Experts of a small language model: 8 experts in each of 11 layers.
Below are experts of layer 8 (counted from 0) of a mixture-of-experts language model. Rows are named router (the router's row for the expert), gate (a neuron's input weights, with its number), up (a neuron's input weights, with its number) and show model dimensions 0-159. Each number is 500 + 50 x the weight over its row's rms, rounded and kept within 0 to 999. Numbers have three digits each.
Before each expert's rows: "mostly gets" lists some tokens that are sent to it at least half of the time. This comes from a sample of Wikipedia text that the model never trained on.

# expert 0
mostly gets: " and", "),", ",", "',", ")", " ass"
router:595451417515510584502507423550566571479542479496470502562493503553592505568448517445479530496595524649516478458498600487594525586532527464422515441453504471517418504440465457457492533444534499407462474481574536530567501503500506500518575498384517549528463533519389470470457592495543366578473520478529551566480466633472529502566454530518485535468493436590463573491514562546452489513463499473445514520491562446556466477487485473461455483557457466473572381553556512505520555509497465
gate0:461485477507494518449532436590592437540479458413400558466537573616475540524429624578581456573457489418522464472578476519398506454623487531434418602499538515521402476502490372462462493541493485475519525577471512499513540458540479487482521517511478430467470472499460515424470554486464457440458513441573517479531470499600496545437479436426484580521533619505509457391448471495430485509531471531499455535486507496505562446503533508563419482489505456480518545529536402511433488528492565
up0:465546589460466523539524489576518568473561475442517470524607512601380517511570479518428458512565500424454491433564610420490500494520527507516511492581420543432539511477444515512527534506417548515494610506489450512460465536441461521504529473514460530497465506598627467454519480427416562497569495555588478407494388494537474504419491492502512498625534514485442558444559451498493419488540575443488542483557388514501505555487527596476471452489440494507479507482573572488420451541544521
gate1:491525567603519532617487606443514346480482512504560490471487518460497604609502528511523517494488511477463524541480594558589554496494505476548486534577539443466496484551527462489507585382503457497504468587447562486438570507505509474538642440497549505478545416474517507498486446529486461574503506484562470613456510484497519559468471515528499490490561559534497554522615435585475509533492412450489559455551595496540477482495529447514520516492616435521488462525591530383523580484518473
up1:548423513516497497450484475491480648521482530567505434542432533510446555544487588520517555434537470462643575565492395581488589557567495538511563441454499511595549464528447486514527500503562552588437535474542434506439458494506382504477544499428510562515376428475489573456387521535517557483456503451492600454519552490456527479482497485490500439516442546427552582520506463484475520498508544548501501505543518415527511488486554478529439474413479496548549443500504353503524499505402518
gate2:441482568511526551425494506501558523419536451592588473487540510577511520488500537486540593469539477447559511462411562417486530428537556449532464543574483578517503501494480563426494478504448422513511514479483523551539506666457512569535465479530459369485495451547477564456501557518530479500511366503532434538420605471459499435488477437424451532470528570473473568429542482524539501418547491564472463560520539547462537535487539542503550506614521535454423415517524437514504411531524393
up2:512521517590571386509529476491384481560473500472482475478427497530553460474476448559477531495554439551659460427450521473482596510487511513427476660503424424502496538566490459549455581400503467513474461514522491533484488553479490464535553623556518498407470456524482522516507516565501493466479466435476479543442472502471458371481449448413470486541522606463511508470514495489487512504439484548532569513482501452437502498548517365442559488548502462414567447511477486590385534512496543
gate3:550511459515553488529426491490505477492558454457495566440552502542565398543485493479512520539522519501562498557515523466512585472564472500483548521453466572563473391583534391492501485459429456473420495496546382536436528542536451515539511476549465433533508426558495570480568549516573510481609482543429529607495412556476525488495478493563491494502468521484482454486408540426465429523456404562596486487511463604552522552508478470471665532523571440505425544477518482617535499490602514
up3:454609577463447556482558466434528558503519479579438450455468516591592460511435521583527528565428470481402535503510526425524476458576555501496515509573488475551503529510473531450507510409498480510505474511549519560507464475433592548460586435551505587396462444450491571547548522550570502456456550456498492506453477404490508485505516550495467433454524437384542581479514492564507530476522481482444596553500558452428517522533548536509418501468507615534510464484369578441490453532384473

# expert 1
mostly gets: " is", " was", " the", " their", " his", "The"
router:454503411522499576372565468538555480420524480539419539512513456491466536502492476498483564464542419523490515532414564336522556419590539520488545532516540501430505433497589494546467547493522509421588537469498582453494555548444507539576487502437464554555498566477489534453482577418453471411485526547590550496465489520515530641507535520531516568457460559494469514468529478460530504406434531516410455481510506489402550528561559559534562623494532533467542474502398509489446483538521479
gate0:532520522580523461517531562475573559511527479508402460524461451522628502503593402545584476440399555526564519504415443498528502481649537436571477583491465507470439470469533491432448536469502427468408525527514493496545492510418533545483457571482510461530382516483422478529567618518477523488511453491459525425454625528573567462504496493515533548494519576614367455506488415546582443577493514555506449527518503557508512502551510488459477535588498512506509457502491484479514501469483435
up0:475544585553471350527542485559476461480516482491527494481443481603434526536498483472581543500483507487498652568461547537446469519447519482503506462477522433630609509557551431515565636461462459423570508417477491433491566461527597485509488422488479507572488459585496579486521559423473461547476464568497394522490609434546545498432444462535477509514521598472490505464497507494501425506475454545496560514535392474509411460483512524498476481533579451488401495536504448500522521523496523
gate1:523566474427474522537519495451548466503484572507419525437475419493461541517530460507560562539401441489574674625499514487556467481528493522571544500556400503477499499492482473516477569479472405526497484549521442532487548541512502601576550492573483387492469541434502536522467540481548512610537548527437499466538559524530456502558516517537501614518471534448516500459470538527491493499509531510498502544441497453428455484596473558507558555581655467361395500419469537535482510456500510
up1:534526528447455505509475488591537523509508392522465445549462507505522454534574509479582490469499499499429496422545486486468500591554502473506466556480584542455419494400535502513557530393545519493567479513484524465506456445467508665542417467461474503484414499479425629446559470516573526567323484434548515490530549461467507467472500471506489457522538512591487476517507515539539535424458483410541506600428451449477363425446445479496458502516536482621441453540502496514440485516509492
gate2:546474511435494398489442526592514473426504485612513589483406535502528420596489504554528551523470428391461482509508610416552471535511392534504537522399540556458467536526446526533514423399458531490522427601496538482528507467518381488480564544520521552492443535555521532552517489519564580547472500533516463526475605468547487465450435479614481529478593436481464547498502454535409549471481529483487509493433523496417447439514463583423538512500531492429467525496468453604552474513538486
up2:490445594560454497532532490511625527524487552478483497517530566562446514474487568508488503522494490511494623509528496375549447433461514480548458484443513475510502407496498482453515428473486510486567528448465514519372435538506478554453470435465438538621466525496375535561486543613493425472528517566441511391503604460434586490509540482509471507492567520485497572525515517456503562507431490501537522504544466551613520474523513582473496529527484670552555442532503474518449488576567412
gate3:459485562554438584510468461450491557544560503524533506470565500493595471419534568435505487436556521462446535571429624525503528534489524449454503504470435518505472533473505481454441620509402518512571532488526514505534487557558590520585449441475522477453671471538582499466506479528496419506485496621545486483583449505418550498547460612489512542527564460545454474467480527454435526552564563555514460499511504491499612417607539486418528489531491412470467504567436497428488512471530455
up3:524471431530516381472503521526478551525435538512585521536452421446522558472460535470517512551458394468573412466428483484496489512479546457567460600331514474518515425429475464437524495535569468500501451500522490403437519504506500458454493510555536552575530542529483518452552407471502471516406502502420450415488484445555544513573485390541496394442452431484533488426469421614510486553467456478422433472525452401508557448510489443445542511471535520590527479452466537487542491472436551

# expert 4
mostly gets: " he", " le", " she", " ele", " a", " dire"
router:541329488545477540425480461598490479382465456506456533565454540576524459498475567559483576544517516489535564525509443446507580497464513577527457529497473517496521457446393540424527460455447448489482480469515494479507530513419490445420505466439468492529396364486567526525491574476505492477502375487543426494471423451433550505519465542495435518518575474463515531461533514426470474463460594424418521574523497509548546463584541522596548601592521507498547472501552535602513487497483499
gate0:496514408559440536417486479500429606482460557491555528470490468546576496409443528522615514582449501463482489494515601405495495502551486429516508469462539456550543499422574433416592436430453552475530515475519504537550471540560532485445466565426565524535532475534552502539385494551551529467483450467421502551467547497533482614628497527534511656473493453517535536487462502482458534511393518473498526607462522556478506473492445521475531562590542439477506572560519527468528455441555516
up0:461525557493483608504493534494412523628427445447484546492500499544429524491554556483378373449531456474486519614545430537517453574528457529509557477471537609432554508460420522473558429547457483535476476497479469572434555539496478473470519500558552605485511479530607525463440500493557469389524616494439561479491565523511496505527423522519457480458545515479514468515514478385475525554549600535513500540413455456567395491536452532518465598508497476540463451475536440514545470447529461
gate1:536511404492566522497522458466532445588554559497577516435552485500489438455539638525471514537553546515545463533451516498491497511488509556503460437505576461573525480488444534460450476454539527503555449503535468487549571508467501494456503587500436458433588441412499548353556577519454462441415470589469475540463572454509449439481473521536482574569504470533456422524450542508473443492432615431513548504559464525473427442481434518425454452486563421427576431408428492508483458425444553
up1:441482424544460566453586482500457539472419532436406575434514432611536484526461499423540490515441522505509473493455526476420472482653498439451498552479535510396543547437535524425550349468441574572443546469517505488447481388628474474423575476520485542479527512493430549417486485472564446424544563535480486538440520412487478523488455469413472477493544487592506497507515428504557512488399552396551536542493486443409500487448500533519521509512523524477502518509523546516530485536469475
gate2:422411419543511510469538523526572523445504592486494508340463452537479535573538540546490389539450438434527418481561523586489623502527501593444459404510531568511462451431457501464568445518448445379483533437472477438487569500513470513430495478491421499487552442442492511492489564481416499502540532378431528541540510559475516493501488465509520522508435451516519539500483446392437520512442557437510510540454578438452479415575516494405517431564484511452527478508531510535490510551448445
up2:481482439467462441546490456449462496480517534497484445500431539557494458525528601549551517436602570423570539541503408519596497480606538550499480542467569396510543512468494528477538421553519502440523559483586474442608440520499560444453502536488428419406472499500494432420445450525481443596588470570523501490524462538555492453574460495581496502567464464531478538553450468443550493533418453515498553628456547437599580558523519488552512564532501565494505528542474475578543410480505503
gate3:461585567498561552470553541528492543556500477518340487443539517440458423525493511556541486425492438482479496511433539464529480451454524503421561455520549494495469488467416517577458501484505508511501547549530507482491495462474554516440516533514543476479573492438546523517539489491524593600481489542554510506618556510486658490540546500492481499504556498453596494363376486483471443470460485530549510489440512539475467573594466627387516549553522570497534428445438507455416541604541526
up3:527494492615576409504471476628478493488523383575514512465428488490417507504480552477479497451513470506477467500543527605505476488496492536532447544439515474583525500552512382505459607431471553585489536512515529471509512516399577479558522580508500457564514427433453511453464529548571511478469579557447502479528448502625460408487515412465493500514486544554457475400491446490624449434566453394450495506479534447489460559538561468501463534473517433513545441448480433517438550432552551

# expert 7
mostly gets: " Th", " th", "-", " wh", " polit", "eth"
router:570498475503444557518487563534566477454477511567466441497535524456470604596404589475527581439498492545455515521543518437529504556550497567533440449479520488441496441557535451475538489445560511514505471446436470517459602549482442622355447592386510566521560615543557493499453468495457516501440519540470610490570512504577438522544507442451420502429520468526458494495496477468584478506536491413539597498408456535441569459506539466526545511513458453483488483486564424494467511462505410
gate0:532435371457499514452539504548454545536403424489497438621526489454545539527511575478435510451554498504439501504534505444447558477556589519492417478479443487525496430468559469509508497558516472501581454407507520515511469542598356392386455560461452528452456535494567526494572464520418566496583439488521518489402549523443463552573554529511414532474534501452453469488444477562604516565465482489557471463498567534426527445501523521478511519559486438403432549553433497527483506454512461
up0:537626487483501500526480503514521535502471550543516497460494613535441492487418534468393427573491493550556526533504542504480557454540434502475456531580613472476535617498440506513501524509539550437449474444484451519484526515545492473459429506519486546569602435609488418466509497485543583364473447497472514505516485553558448545464524525539490435436551526553406567493427501445590502586465473434429509462449509537517480436531526529466416594452442494433525513522543546371481582515542583
gate1:443517472427509512547430419437481429466490464548517497451391579500451391507501469488542557490474456498483523579552430420486461508505432501476473410465579555420545482500479524544543460513554374499525436413524551511496548369540505544452453522584443490465455402446457581499512490463475573481458464512543493492510480565522358428479508491483472534546580555516446457576530468594516557493435480592487503509446512456637443537449431513530448451442453427505542537536504521545523491537525497
up1:628578602500525509470519489486459479495527528443421514423481552523524593404411423477472460376445495495589433530527501527485586374527415473576430502561501610477454498508471489485587437458434524508553459509482418467529440485522509499490477446500557560420566489501489492474596514497439481560577499480496533529536527534453461565487543478559529546627548581520413532471479519528561507458477564464530371461498553583547514442520515574484490525522533458520529574523512492571519525527514506
gate2:470432389473535459509400462564401473492464508465455545490640498532510517627535491535439489469556454550472557439514487343543458515521516463466588554524504519531460459511532538500447489550469492451369492498489517429475449461551474479489494557529513516518438487450496543550476581411529538472477419537563544483534489543491546531568553600576476484501509551465435457512564565424458516412524504490525545464480580529511440597581467590588530471483500502506495581430477560428465452443460454
up2:566469449489491406476538556410612480453511466469483562475424577513486573535529473536501483570563495427541472426564588480554446512551464460543455601518451460462470496505547524422566505453477501470567403432575501491512499503550458489585439515484528467468424541567467445485559579454427499486562540487514453451501543562494539446557451504519439526408545494595496482552487445591508542397515539596515593532443428438481436427447497483514509445475442543481566522457459458590394453527515498
gate3:496568527553541537523472516508558372471497483625495500557523564560539498514477499475534590418483495459497638567469518454498580570489593528518528507558595580583595509528579476521548530535429602480517527526492503481384509521485513578531502472566465451605461551439459456419488509471574530568514584469428543561524403525493507512502510420461447527543489554427528613516518494547482391581410514526481468512536548455509462476493510507503511480523486507437486439545531466536479492506415429
up3:505531397454460480433464487502588539466489510472518477416520507522436434550444512480509553628506448489474411474493396531475481447336497504456432563555433430500518454519501511521546449490496486518406598555440463523523421418576418502467417443557419416519452514511462444566501550517461521532467514473487511499439434472563486579477486469496528543482487514509449433522463507523580467499457601452492489532398568614470587459551453457534445503463447493526426504452494488449493485487384458

# expert 3
mostly gets: " it", " this", "ated", " there", " that", " It"
router:530527461562487538557420477524554402501453468551484483487564503525529497486567488480502528529533566483466582484517519567535512490511382509514519513455521630546461507473455593508492424435544484444488418433515503480515407479437548559509552392548459485488547497549549542525448538545518448517501465557461560464461569498360464427498476425551477511473539597518506569477523547431535469425507495427397590502526452461469341581482477526507549410522502550501617567496472412506553492534541475
gate0:548450557556476490419525493473479484549505443504414484468537505444553535531410501464393454538572556532593553470468547534546518514489525597446504506398501516421427407523396510466543501444557407522577466460478394519593463689524534492408419518476542512528535539571569471509520468551570527497449527514543465552492455484390457504539567486502498496474554491516527583451490510508491560452592452464503508526509513482536532475545542468482492453581616502487588469485478416506548492476532537
up0:445493478555485460447472472451557564530512607546466534518560583501524493469560555480537510551514530422511444428567496468530466462436530471570452556494499521426405589478489343525396508536517506486541514489503452465431452543553488413512489480436575588581532493500466490547578572539543479535611527502522556564506473529463489444480586488547484454535479388544449519409474528404445545351448494499496523522530454533602487533618456496534553522452472571468512485479485550483528479541441469
gate1:506488459542516495517527498570525521518458527467536550501570526534493377538591456566476560435417377481524541480501481551469576511438508543496581507530474442538418485473498538464549443438464538397536433521474530475553498544563520553465424468430506545542527505455523422435477540512510620462569488581436553523520486485452468534462419480507470540547523543462451523581538434561577438469319469515494394596533456411507518553515476467505468487508549554564544527558434464520465392538509529
up1:476482529471545498559431476365477509493530560553445583507518396515531440566580448526475533521490475465472510476579497508540471378517495468492509528505462441470444431386454544484505482493529439524538455486597465541588505437456616478435500512505522502420485520555479502419509473492506431435483497558566420521527495491412527518468544583470459384564499547483509426471495479444520400430443510519544386471580455523416391442469425505415426497508529488421515520539439541474523486477464417
gate2:508546523456438574546609460419446533457539538549418512494472410508414513574509548372436428526598518471410483522477404528564471502486534450559508517507443583516459541544484472435461535511559464530559512435539564467504571571558579534591471470537466535467439493507519482467528491547444493462511470563548516427437417489523533446545491588465497481444560495585539474413519485475497362464525566529467517461523510562471466465491572406415502442532449524497454473540509436593527585453524530
up2:548533512511442542507510503486536481447502457535457548424455599435677478531527458556475486558558443547432536406453452535481451549413479516447479491516486459500536494591484521455555494520474478482501523443527474506535431551599513472594453472548624559563572437475513507493443464498465569455562570579533560430490593527487407496502539453463489542455564482501519535575521521530474601475468516437576555443473597514527551540490509545535548593521487607567518505501544508512622485495586487
gate3:494429521535528571499493525575533513448516350483487522622453509523495526545529515468613547534476453468441520474416579451493508424587492457445474407464420478515458388465586559528485454474481459463421422503556507518581473484458440546487513572495402449522465479419424474547542537486428410495500497478511491407516442470557524558425456506465480524540368557464417421479538472489564557406494521447461443515444494520550516518507479499533545578469492443506489523452477482500491443440493609
up3:568458509470544434401476465441480464521544459412526524469595526589517448482438479528499546431507521492507488463503555489558574441517429450547519533474467357492489479499484502531467498463536534474508581472517428509467451556414439590507440381439479544479473519420537453521457612523456541587494480539456466396488438530512456563521517525545521550473456449471493555626479503443472493531425475524516476473502480372467517571466507496357563535496448483491512550437535543561517638558477530

# expert 6
mostly gets: " \"", " k", " K", " Y", " dis", " re"
router:472462484525490616484467543492505513518477557558462490490506537518512485504509524450433489489537498555556419462438555469539485487547486458528517539411485563519420560562448514516546481550421496472600535422468600486535487418537444484530560510509407474504488419463657439420483444459442482578579542629511492496517518486488548430592612551537414569570439464498501447515482448573527489473548562545538409526515477566423466466458491552497534484489499493489522354493532606524514496445434499
gate0:467473505496517460513548492500601471477475558539462524493527490586547551506474520564380506509442479522596513554420480503495566475562502519518550485548471557478523556428448590494532502519493480567514471445440467584471584575509523480395442504526469472435534517370518488572581599610458481567458477508521474471397549488505489556448498528592443525504453493556396503524538466602541374461520506532472440513438494402539486506551571531547386575421448483534439489545513413522486502537468495
up0:491592558572476440487484489501432376503498498535420587567471483481518431438499424451511455501520525448545518531380461437465524494573481476587395540523648530529451423466509525576481518452494521542515462538582463545444529496509466454520524460645447465493477447528449467524489487473521482451503525538500503570628493492448535420512464569521422526550416441484505591441521559442471540514513486431536531541470534529532457484473472566483445446505562410487519505502521497418612411557556512
gate1:547582530453505499443476465478524427517474528549505428580524465513491523498387472591485614527486441555509549523405401545443473518436501527484466530507460387453477403533605436449471546408510529495595584546586489461498507551535572492524502482558571503554477457403434557551500511540482529555475560543538478607502421472487515539496460441430513511561478465514614437447578487433570468520472565561506434515485575507520500482552439494545408526531475577549589532517458544525474539483531484
up1:496444437609519551453603527530504563492383412450460547452458592439550596576522490553452439524488543547528471413509490468549432462519492426523527518544455612466457397470547520510509494512552539593492559578611418480496482578566494452489530550516500490512604528421484440399475527533542514587502453491517512506437447545449505571443470416524524481486474514531508502529503577500539445518491452529488569527399467495423537465522422510506527453472483487514601510452513438493461476505555385
gate2:490508461471509548411473435503563559498430545644577469543432469489463494472493522470504526497532485498473503499574532487495451495483446526412500451461535449478356531506484483507496434514480526525527449548445428501496394548431515545452480591481504421499469439552520456369483460499508505390628402499468404442591448543544451555486539457539471477489518488543485442414532560473471413498487618525528519500507492527537473580519444572557508503438495458477493464548506576510439431456638502
up2:413498527515514369488534478510409560475551547451477486534461439485507461563545518542565519541428433400477414478486503476428450515356570558517519493505488473527460486423489430541540505456572543447414462377455464521484568435537534488453453475532371463483452495532510513481490613554539461506405550540486487408542516443491529507496494489483505507435542561398516531480523531485532454489503423475508478528547543540435410434434531437454553393521543373523557492481560522510511558518446464
gate3:449380513501481461459594499567548622426481447549531466583459473439499574571399386477432532492539435394529483528406610476440455480572583421499501495490475452513448468483482507515576542507547530534494513466549504551487508478482501368511480546529539442442526585474494512481536535498442535518420565480518574494597476597450485498496519510497464480454468566569561449522518547515529404498562422507481498571546440514501518489421578452494557502495468540562444466534567555507551511528406518
up3:531582599524504548427505493513501537581533601455470444559593484503505486407496563558589549540510483462523498548543494466521517518454553461526518535471598489556498397503521430510509554502506556491569555466540486516466603545380578609480502537532560466551588577480527480445557453536496508610467481445525581502454508484510591531452438480378525516493493529490530478441442539472448482468415418530494363445498575414483497548458492518527498490599472580546500563455518518531530568496520490

# expert 2
mostly gets: " f", "′", " ind", " pl", " t", " g"
router:501418454530525487419445561522549457453533590553582542467460445458555547474479508519554548572485546448522538512491473444499616457496483569437553457531536436522623482435478543466553559435489539557546597435474519516455528597474556465535555506530460507464499552477478560544401510565542445400523453501311529510468475512493476521459461506529447552576444449628418537529515509542528477454471525501417504571518548429524529475403471515531526481441508442474446417495484511432468516436501525
gate0:500518511504520447528501518561567480498545439455499512390493472478510479478582553516641578540435471530553404580506528511490361534556420482462463546471461524518509394443489540557524491520509482493547477495523442543514486483487504579502391498470477427491459564553600535561629488528506494618525473568444492438561464424560529564439459559494440498513454471544576474539449500483442455563469561517465460569526476539524402523574506519391550489574417433515488472527519415434512489484444535
up0:552494465569492559489520501539516544568461504518542529576523440594511566540581347554556533597499524507471452583539494492429524461487554449522522439477574498487447567483479500549446405545410550525523413506498452532438512543399508509497496497476495456511533441540447531472460580536410441568461509542529557614430532448442585494461474434450470528352540423502526520504456531464484515461527438421505542534436428479484438514614466524449466502424459548518558419517502429547483527539509540
gate1:563455463468482544531470560528535545522503617484491519500553498511566485516516510482542532532523492554453534596546549401465482588555503438520460511471485445511504568413582531494522537521550542539591563562424452491437577510441490649475485385382454505593440540425493569505431546437553507557481479553446419455492500536586519425462505525457406509484487526536527536534446477521508495521416424621458564480530444513413550505469430523525527505515514542555466415542474409483459463542529462
up1:600472463493539432535553436542524496396547504402425441495542529409475449488508554508590567551523503501473437530440404486502514472574583493486431454525481489516470426534463455520568512497510505546490457385472538489542481438525474506493424503493504523536466545438467523571458590550531493515492521561573470418444413407609495525513531569547421477563472394522553484501494465539440444613407461485455546581448418470523529443496447504457526411488447476522478468582572438505455471488593503
gate2:587524476514488461406480520533544531487411458509530574500512436597479498512479533443518424494550609490460487508495488344457480475427459518596442485490459527462544457562440493467463547509561612498496475465524533444472583462454422442562511592487494519476529502498483490574505509516541481479519542554492496541439433510458582642514541414451506455526432441408548498469422541531489519438528367442562528561428434557428417575507485591441544558455491505526504463518522554443457499500464466
up2:511472414580493466486507499399630460561516446614506518519441486515421531560393408479546433570426492477504559489547541476497534521487562526507537475536519515515526497477467535534597444463515463512529509612574519441493475502539472388546512495547493539538553503484461466447516548479598512487462490544453527430430518562546589576456552540461492454516502425417501538445440518514481464551567504507479487493516422513635428450470555464460518564477523579491475363570528561461521455386483470
gate3:479557537503514567437549517465385398584547458477573420536565559498501572487582465482493457433555527527485535497446515532481451484438448536417528473447590511351577413483435539423497565498477572558514491524541528492510478514552486518453475501474529484571519478420501486531515425486558483486384476502423573419492520427425494542480499497493526507576586443391557478427566522432538573520476529516523540508499394477500531487470395522424490537495515457418560461550472521455514504486607468
up3:566477550528535524447492529453483473505475560558397534483475532415476527484506500543530409425489534559530518489471529557575467479515502471596531519502369462507506504495570484430437513497485531527439473543427566549399500480402576482394496580494468558488559470510548514483549599551483447489540470409506550462584560463536503548432564551472457534538468410489594499458509560523369492449593498426470529466561471495561599550528514495468444551509538582505419543506467458630444517517472459

# expert 5
mostly gets: ".", ").", " rec", ".\n", " Fran", ".\n\n"
router:559617503462545449504450562451547458497546396533448479493441553508506476580549475564492506528498542497483504426528558506502611591450461423462579539441501494503419535527614556432418544487441546465469613483505487481463531497467466519519505429436547491487574534549547508505549531492450564533561508438508521429497523540521490513589452415559430596532449544543464435439561427486463504466469408430447556536478575527437490571479466550516450618559473506398531515591477581471509530498488526
gate0:503483541405575531492473506434514444462557459572468465428509532518468551539410592533524565471505561488587495377482433454497497510426390491543481572505487487503446500512553502527516481433555487429453494447558479408480411608475450580549549337591513562485470536445492540467556500453482568496477533453596508571465417453416496512470504574585460492490541469500481498464577610519521526529526496576448413462531532578514513414441513502559505484486465541516554431530517541518520461490558475
up0:519413506547460488485479452459501477510566569430478523521531388592423427453548420523487511580437561524373500511560481459524562481496488493534579536519484493591576505492515508476471485537426481447503543535438499557409586530540513534547546574505491560551465456441503405525470438531478503482517494472512543604551546514524500498570542607406568407529565527475459512575431411550466503532417512496514473458504597479509539538541416428562590536495473527517361527478542473472543531543463570
gate1:419459476542480517458538503582425451515538442445522471459565593476551439422524590505573435523567556489400534423463596345467567488452474469469499468493520466499483477502592528386484536494458510537485518498422508478528503469540475570508493556497497555586504381500478461433485482479449445522494481502471517444495481430546498448487385434501507484488435536411629559478592512543437500486547570420493483464454594425450515506533555460466587570582521484511486493449501510467485428516487567
up1:457533575536500544517471576606461422541537471550562511494367451446520449477526471529538478515486431508418548467486570520570450412542408452472463564468455487475474500530495529609532463534506477532489513523468513510663456461511553430446491497480469448467448445524515468387489481559480560467558413574455602474450606460527482487519463496429500521527509582508577573529458489507479532451522550468535480431493561587530426510497481418443473391460477607512551536506463440519554503461524588
gate2:510552533538495454607515511427467503356529524429516539460525580547493510543454574531455429548492519503508406486485498477436544541477542596526464589570473493462513511531487493419469423578511473474465405384362477467451581559544492430528504437483476566455617391419490475515521534458528451536513441433462477483506526482503497571524516446415499461486555555575410530486499532510500458405511531495522501491503563469511454473527460566421531505473533446522473496389428493506559582451554431
up2:503538474541489498434491519539524442521461566482423543536526540494585419522539537513543504497469454402456411536476512474537457580469466592440634482469514506477587516501478479442531421519395510523534402542487558540471501495417500550451468527456457477551587532513453560551495558600563415570515494476555421531507387437442433496492530542449456529494468509493510608502395454432452524463510449468538515507502551564457401553444463485479381514503553519519467465622483432469488517509424570
gate3:538517477455445472436581539612569483528505502488430483594590493479531544470497448485558500510557507461569499516566487513500431498412477476607555451449494519408461484482517571373468507481467548553555520475473438341499436432452515469436499456518501550527489509467536536522452428440558519548541439535554580460467457581490462489496564553549434557526502530503549581451536440554480483410521489604504449507478528457511491452491421666461533528499514476513480535486447535562581561564501420
up3:468527480493523508431453458495476521549583527607437589550580464520604444542459493512547524382550549494603519462473512546491509493499538496555491502475651500551482506517412477516452508574544553483496524522545459435444563499411461463380493519497459405521578498460524492479550536434572451610497554519518473512497658449500451518462417575516525465423437497493519477457489478460593575512597520519430517507417463538537525453507466466533543423503521451468509568511464434530492512465475589